{"d_model": 256, "n_groups": 4, "init_std_qkv": 0.0236, "init_std_o": 0.00377, "init_std_down": 0.00231, "beta1": 0.9, "weight_decay": 0.32}
Below are experts of layer 6 (counted from 0) of a mixture-of-experts language model. Rows are named router (the router's row for the expert), up (a neuron's input weights, with its number) and show model dimensions 0-127. Each number is 200 + 30 x the weight over its row's rms, rounded and kept within 0 to 999.
Before each expert's rows: "gets" lists some tokens that make up at least twice as much of what it gets as of all text. This comes from a sample of Wikipedia text that the model never trained on. Tokens count by the router's weight.

# expert 140
gets: "S", "A", "In", "M", "C", "T"
router,239,204,219,200,217,221,187,199,238,173,174,153,238,187,169,177,253,209,185,147,220,249,240,193,166,159,216,204,179,203,203,216,221,220,167,233,228,212,180,182,193,188,167,235,131,236,128,189,239,229,246,208,207,166,224,182,171,186,174,211,178,163,189,198,170,239,216,188,209,217,161,234,175,201,174,218,173,142,236,200,251,212,148,220,161,174,239,183,150,169,160,211,216,197,214,176,181,186,217,208,213,233,197,253,238,237,238,163,163,191,164,186,227,147,188,147,180,195,226,221,255,225,182,185,188,225,213,147
up0,156,283,186,195,217,194,202,191,246,217,231,204,249,179,249,195,224,163,181,167,214,237,204,276,207,166,245,238,196,142,199,212,164,221,197,203,276,202,209,220,185,227,182,255,174,203,200,226,229,146,215,206,225,179,175,184,214,177,248,225,245,217,243,197,200,226,171,173,180,189,197,188,188,201,108,216,160,219,251,250,197,205,240,188,233,209,225,208,184,183,214,198,184,184,161,185,203,183,251,193,156,172,205,235,226,249,214,193,185,234,199,232,198,183,183,172,106,130,167,162,193,228,190,217,219,190,162,174
up1,201,175,191,210,197,229,241,131,207,186,215,207,139,178,228,203,231,204,187,251,246,165,220,130,212,182,213,247,225,170,257,204,180,212,227,207,172,208,214,179,238,244,199,237,225,167,227,203,180,197,221,218,212,210,272,229,218,156,222,238,188,178,155,192,219,176,194,230,170,234,227,182,207,184,196,210,209,188,223,171,176,170,227,176,189,195,186,163,194,219,234,176,179,198,193,192,194,209,224,199,189,198,192,179,145,225,227,252,197,287,196,160,248,235,163,221,236,264,221,180,242,233,244,191,144,242,184,253
up2,234,207,199,277,203,220,231,211,188,201,172,222,187,120,175,229,211,162,228,213,260,242,200,182,211,201,181,241,203,170,199,236,220,219,192,146,172,233,166,194,176,237,198,251,170,173,193,216,204,153,164,183,217,141,220,200,210,178,233,185,247,142,191,173,202,229,170,174,188,217,208,220,211,188,185,217,148,164,239,244,228,181,192,196,236,187,201,207,215,214,180,191,177,236,168,196,161,245,202,227,220,158,203,161,195,213,234,211,166,169,183,223,209,194,220,179,205,166,186,208,218,244,195,224,192,177,200,240
up3,225,182,173,250,199,146,141,190,237,233,187,231,253,225,223,217,172,172,198,183,219,172,219,201,225,166,242,203,226,197,169,175,200,247,191,152,275,173,199,210,209,209,256,172,170,211,226,218,217,164,262,215,229,236,185,204,174,209,161,194,153,279,206,180,184,224,162,233,209,224,207,218,229,254,200,253,213,179,230,94,208,197,174,175,197,152,225,229,222,178,206,175,196,163,221,198,245,196,191,199,226,180,167,224,210,190,260,139,150,195,198,233,180,220,195,207,158,220,182,207,207,191,229,195,225,265,240,204
up4,207,261,169,153,144,262,186,195,195,213,172,262,210,189,200,244,216,159,240,167,162,215,205,212,198,176,292,93,235,195,175,199,263,185,192,111,192,219,138,193,211,193,268,243,197,239,207,219,222,182,198,126,208,220,222,204,174,182,142,228,193,182,209,134,148,224,190,216,207,226,229,234,205,197,125,190,205,186,242,138,176,255,189,197,204,199,202,212,178,221,183,224,177,216,178,174,203,211,222,185,226,177,202,200,219,225,266,205,192,224,202,223,202,204,243,147,145,167,219,213,182,213,239,208,236,170,222,178
up5,191,256,208,234,237,184,193,213,158,157,183,167,208,185,181,220,217,185,152,179,200,200,217,151,162,184,166,186,151,198,246,254,193,147,268,211,181,219,193,260,155,213,190,140,249,203,184,154,175,208,167,164,186,176,237,199,226,201,231,201,253,249,206,170,228,213,212,227,234,151,192,141,178,250,192,201,183,179,168,214,180,206,182,172,186,211,242,219,200,197,217,196,231,265,211,248,202,245,161,205,201,261,234,188,190,214,143,202,258,181,300,182,195,170,202,165,215,143,219,155,213,187,193,220,194,154,209,197
up6,210,196,172,193,243,228,176,179,188,196,241,240,215,242,206,243,241,221,196,216,212,203,240,228,236,275,176,166,206,166,189,196,187,198,244,140,184,215,204,232,234,201,201,219,225,150,210,183,211,221,195,160,164,209,200,212,219,232,160,225,189,233,208,190,215,175,193,135,244,197,175,223,199,189,219,196,211,199,163,202,210,205,202,243,186,203,182,211,197,249,207,192,194,154,212,193,160,181,178,241,179,226,181,203,191,227,164,151,224,206,178,234,214,198,282,194,209,262,214,239,182,234,222,217,222,195,162,160
up7,228,255,154,198,211,236,236,188,190,192,186,222,158,165,216,197,208,223,235,212,158,177,229,133,222,188,231,206,280,199,193,152,213,185,204,221,143,184,185,184,193,239,222,241,226,201,206,191,162,202,208,161,211,246,147,195,189,182,216,208,204,192,162,165,210,143,203,199,245,211,186,236,206,136,157,163,261,189,191,139,199,222,156,251,196,216,242,211,206,240,261,192,178,163,175,209,224,191,225,202,230,200,217,121,197,220,170,233,198,182,214,192,164,267,223,222,212,190,247,205,194,218,292,189,166,249,145,228
up8,177,257,216,173,188,192,186,158,198,177,168,206,193,198,127,214,227,225,278,242,184,163,174,201,156,206,194,190,228,205,192,212,177,221,182,205,167,196,247,193,173,223,227,229,182,159,198,212,179,204,193,141,114,206,169,223,127,207,192,205,205,173,244,188,172,158,204,137,181,196,141,258,179,169,175,146,216,204,197,216,170,224,215,247,164,244,189,223,244,191,222,225,213,212,203,244,177,189,238,179,175,220,140,141,244,230,220,192,256,277,192,147,201,211,219,197,194,221,204,233,205,210,179,228,193,230,195,261
up9,217,183,221,240,231,191,198,237,190,177,129,168,184,185,214,188,189,252,201,202,209,172,195,117,213,240,190,225,199,247,178,172,152,211,183,232,140,241,218,220,219,226,180,158,182,224,192,197,220,180,213,223,205,226,196,251,164,166,208,199,190,181,186,217,240,191,252,206,190,188,147,161,192,208,261,262,179,186,166,255,248,210,200,185,199,188,236,180,216,152,171,181,223,179,258,192,209,199,179,147,223,191,164,230,170,254,180,202,219,143,208,177,239,208,120,229,194,242,183,164,236,191,256,199,196,263,209,269
up10,239,166,204,261,265,121,210,198,193,192,194,194,206,195,164,198,205,236,222,164,269,143,233,136,157,206,169,231,217,263,265,234,201,216,196,192,138,241,161,189,233,163,150,114,162,181,153,203,223,196,205,261,186,206,249,249,188,213,214,149,177,192,213,165,197,205,238,196,196,140,163,199,214,173,259,237,198,156,179,197,222,222,174,223,202,169,204,186,191,236,168,181,188,202,247,199,199,281,190,211,237,196,244,209,137,189,215,181,186,156,202,212,194,173,216,224,203,164,224,180,226,183,229,187,170,239,178,207
up11,171,188,198,222,189,260,213,159,207,246,246,173,248,214,212,183,203,186,199,250,158,184,199,230,186,181,184,219,175,174,205,203,254,211,165,223,234,203,196,180,159,193,215,184,208,226,162,236,259,174,230,162,194,244,199,181,180,188,251,161,202,226,139,215,163,221,187,190,184,191,257,181,213,199,96,182,246,197,214,201,168,165,160,161,214,211,177,211,221,177,211,228,176,182,208,237,211,203,206,196,191,196,268,238,193,199,174,187,236,206,219,230,178,163,158,248,220,200,196,222,202,261,203,218,193,215,149,206
up12,175,239,185,189,143,236,158,263,164,199,139,157,165,210,184,156,208,223,229,152,176,236,123,237,218,204,196,214,194,187,208,178,228,191,168,264,229,178,234,181,160,203,185,179,199,206,206,164,153,202,198,207,195,183,142,208,194,161,194,221,191,218,191,248,157,192,189,208,255,219,187,228,174,217,186,199,212,184,153,255,179,211,195,208,181,267,232,250,225,163,200,178,271,243,180,233,189,175,140,201,213,223,169,194,186,205,173,264,220,233,237,195,209,200,191,167,209,185,182,233,217,227,205,213,206,198,230,261
up13,225,173,203,184,208,113,194,279,207,193,193,180,221,224,161,200,193,231,180,217,203,171,248,168,182,187,211,154,191,239,205,193,215,223,219,169,176,234,153,190,133,144,206,143,195,212,187,148,229,230,161,222,142,145,261,211,164,179,226,194,183,228,166,153,276,199,224,171,211,174,147,165,243,233,252,170,173,203,194,171,197,229,165,236,230,186,222,230,189,206,163,162,220,199,225,208,185,197,210,147,240,201,186,210,223,214,218,161,223,175,218,238,267,145,236,207,191,185,199,144,221,193,214,197,202,188,236,211
up14,208,206,222,203,193,227,202,217,157,173,116,210,212,172,189,189,238,232,210,195,187,212,219,168,206,233,206,203,179,176,152,231,140,228,220,217,220,188,219,191,234,149,233,220,191,191,192,164,207,232,185,193,240,197,206,188,228,178,259,196,216,185,196,205,274,203,213,189,201,189,167,121,201,268,199,134,203,201,149,220,204,186,198,206,192,173,246,202,224,157,167,195,207,208,263,281,188,230,133,222,220,238,211,200,203,195,184,258,231,220,260,195,177,186,167,191,223,169,197,161,204,181,209,209,187,202,211,267
up15,205,179,183,182,183,178,208,141,218,178,172,164,223,230,175,206,152,194,200,228,242,197,186,240,169,198,217,229,208,142,176,238,192,196,202,243,227,206,218,244,177,154,175,196,171,221,182,305,236,171,182,194,169,214,174,178,226,143,247,146,217,173,199,154,211,226,121,162,175,208,248,201,166,215,146,209,216,235,219,217,187,211,216,171,206,235,173,191,196,177,179,209,179,159,160,205,265,237,204,199,142,162,204,227,215,203,195,185,211,223,248,224,158,137,186,216,157,212,245,222,170,210,175,218,203,230,162,220
up16,214,194,178,183,195,256,251,218,143,215,206,249,260,144,123,217,194,188,187,189,155,219,179,220,184,250,203,135,192,174,196,223,212,146,262,192,230,151,196,254,200,207,237,201,185,227,213,164,198,190,200,192,240,199,233,182,206,111,211,145,270,143,200,181,194,176,218,222,229,233,139,239,223,206,196,170,242,182,189,170,213,182,156,224,189,211,233,205,174,174,204,175,245,264,180,217,182,178,179,261,222,217,194,226,211,212,121,196,257,232,216,198,159,245,193,209,215,138,198,230,210,218,161,210,230,201,158,204
up17,219,193,255,181,219,205,191,246,216,161,237,172,194,203,150,180,216,228,178,194,155,190,255,197,154,174,164,201,156,209,235,216,232,195,209,175,248,204,142,160,186,211,188,177,174,225,145,164,250,258,181,214,202,135,243,197,198,194,230,213,206,203,157,180,208,230,226,192,198,244,157,220,212,186,240,192,169,153,185,232,240,186,179,229,198,174,233,214,178,238,177,196,212,233,199,198,141,204,200,163,218,251,192,205,229,163,181,213,196,193,213,215,261,174,173,201,218,201,205,226,238,202,194,165,154,196,230,201
up18,172,215,216,176,222,244,192,211,211,187,142,158,213,183,231,195,197,185,219,167,151,191,240,154,210,164,137,188,200,228,182,139,208,206,172,208,234,226,200,210,170,217,143,159,181,187,163,212,193,213,142,208,158,170,241,222,192,159,229,161,228,231,232,217,231,228,254,208,180,197,221,161,213,255,190,133,201,235,206,241,219,174,246,218,204,195,225,188,194,244,167,171,194,221,191,226,176,177,238,171,188,225,239,229,236,236,240,208,237,258,200,239,268,232,212,265,214,191,190,158,225,235,201,203,166,164,222,251
up19,229,157,216,218,236,90,217,233,203,194,135,208,213,218,185,214,235,236,272,193,259,133,214,182,211,207,156,208,194,253,243,245,210,181,198,195,138,233,219,212,228,173,162,171,197,172,170,232,220,203,240,225,209,168,211,257,180,192,208,201,190,195,216,191,178,164,203,194,202,108,121,181,211,241,243,268,217,161,161,220,211,196,186,249,198,166,184,192,176,213,180,127,204,193,255,199,228,216,181,190,199,194,190,185,166,225,202,169,219,209,218,175,204,139,238,196,173,222,200,156,225,202,210,181,177,268,180,194
up20,154,276,206,186,217,195,173,193,215,211,236,206,284,197,208,217,188,176,200,205,164,199,206,283,160,188,229,220,164,116,201,200,163,223,170,195,258,177,208,211,178,189,221,210,156,207,219,259,228,181,204,212,239,195,154,197,200,170,210,194,216,209,240,175,197,201,120,155,161,215,209,220,213,208,136,212,168,202,250,220,218,202,221,199,205,182,220,252,169,173,224,191,175,200,232,217,244,232,219,179,162,174,180,219,197,204,213,174,161,186,223,229,235,193,213,185,102,161,166,197,246,220,216,235,213,247,194,202
up21,186,168,205,155,224,191,202,232,199,172,236,186,223,225,193,189,161,215,221,233,171,147,251,172,175,184,144,199,163,214,244,174,221,241,235,177,233,199,206,159,179,191,240,142,186,184,225,182,200,239,159,227,146,157,178,227,220,201,212,244,208,206,190,155,261,191,156,170,196,180,195,226,189,181,220,130,193,209,184,166,228,217,216,195,199,190,255,193,215,210,157,194,204,212,217,269,240,249,228,191,232,205,195,124,227,235,177,221,188,198,219,201,182,187,231,213,176,152,210,195,189,188,223,193,161,206,220,230
up22,164,207,174,211,169,219,215,201,194,222,118,176,169,268,196,189,206,243,190,206,223,166,166,223,214,209,233,189,247,197,200,187,235,226,213,249,183,142,249,198,209,115,222,164,185,191,207,184,125,215,230,210,223,190,120,193,202,182,227,224,194,202,191,209,198,128,163,138,207,217,202,211,198,195,170,153,224,236,201,199,116,234,223,200,180,229,226,176,198,146,204,209,223,183,193,190,211,194,174,195,170,233,205,156,180,223,178,193,180,143,254,230,213,165,174,203,242,204,204,232,171,193,191,196,159,173,210,227
up23,221,194,161,193,243,205,196,198,180,180,263,228,221,211,209,227,201,204,214,181,227,218,234,167,199,223,206,221,246,283,255,187,144,202,199,202,210,188,229,211,254,235,120,230,190,132,198,213,203,176,199,220,175,203,204,210,182,230,158,238,206,184,227,208,205,194,204,161,167,204,187,211,212,134,213,205,223,193,189,209,217,183,172,185,175,189,184,196,176,218,213,217,163,205,231,172,174,106,217,208,247,257,183,228,164,212,187,227,158,208,127,192,249,208,296,232,271,191,212,198,182,221,241,206,232,200,191,197
up24,207,176,181,209,211,206,135,255,204,178,220,181,183,148,209,209,204,142,179,194,180,209,248,132,189,175,173,259,161,180,212,182,222,215,229,163,182,237,220,201,173,259,193,174,194,193,209,192,250,175,188,269,223,206,253,222,237,192,201,270,201,214,175,228,235,221,218,235,261,228,215,180,229,272,229,201,184,180,187,254,234,181,173,165,206,216,216,225,207,219,195,171,174,209,211,201,186,215,184,175,236,219,199,212,140,190,213,231,187,210,209,258,252,190,219,200,235,163,189,188,219,184,204,196,178,173,238,228
up25,137,180,210,244,182,191,261,188,206,191,225,210,171,195,179,215,210,216,152,189,201,216,193,206,218,196,212,233,209,195,214,218,234,191,216,229,207,225,215,162,249,223,178,142,155,203,195,236,209,192,213,214,261,189,179,269,197,230,223,208,196,156,241,250,166,195,169,222,177,163,193,225,150,218,183,171,196,192,198,173,122,185,251,183,171,197,186,212,207,181,182,236,244,190,254,231,264,219,230,185,216,219,205,196,209,215,203,238,162,230,204,138,194,188,216,208,208,106,222,157,197,175,194,186,172,210,172,201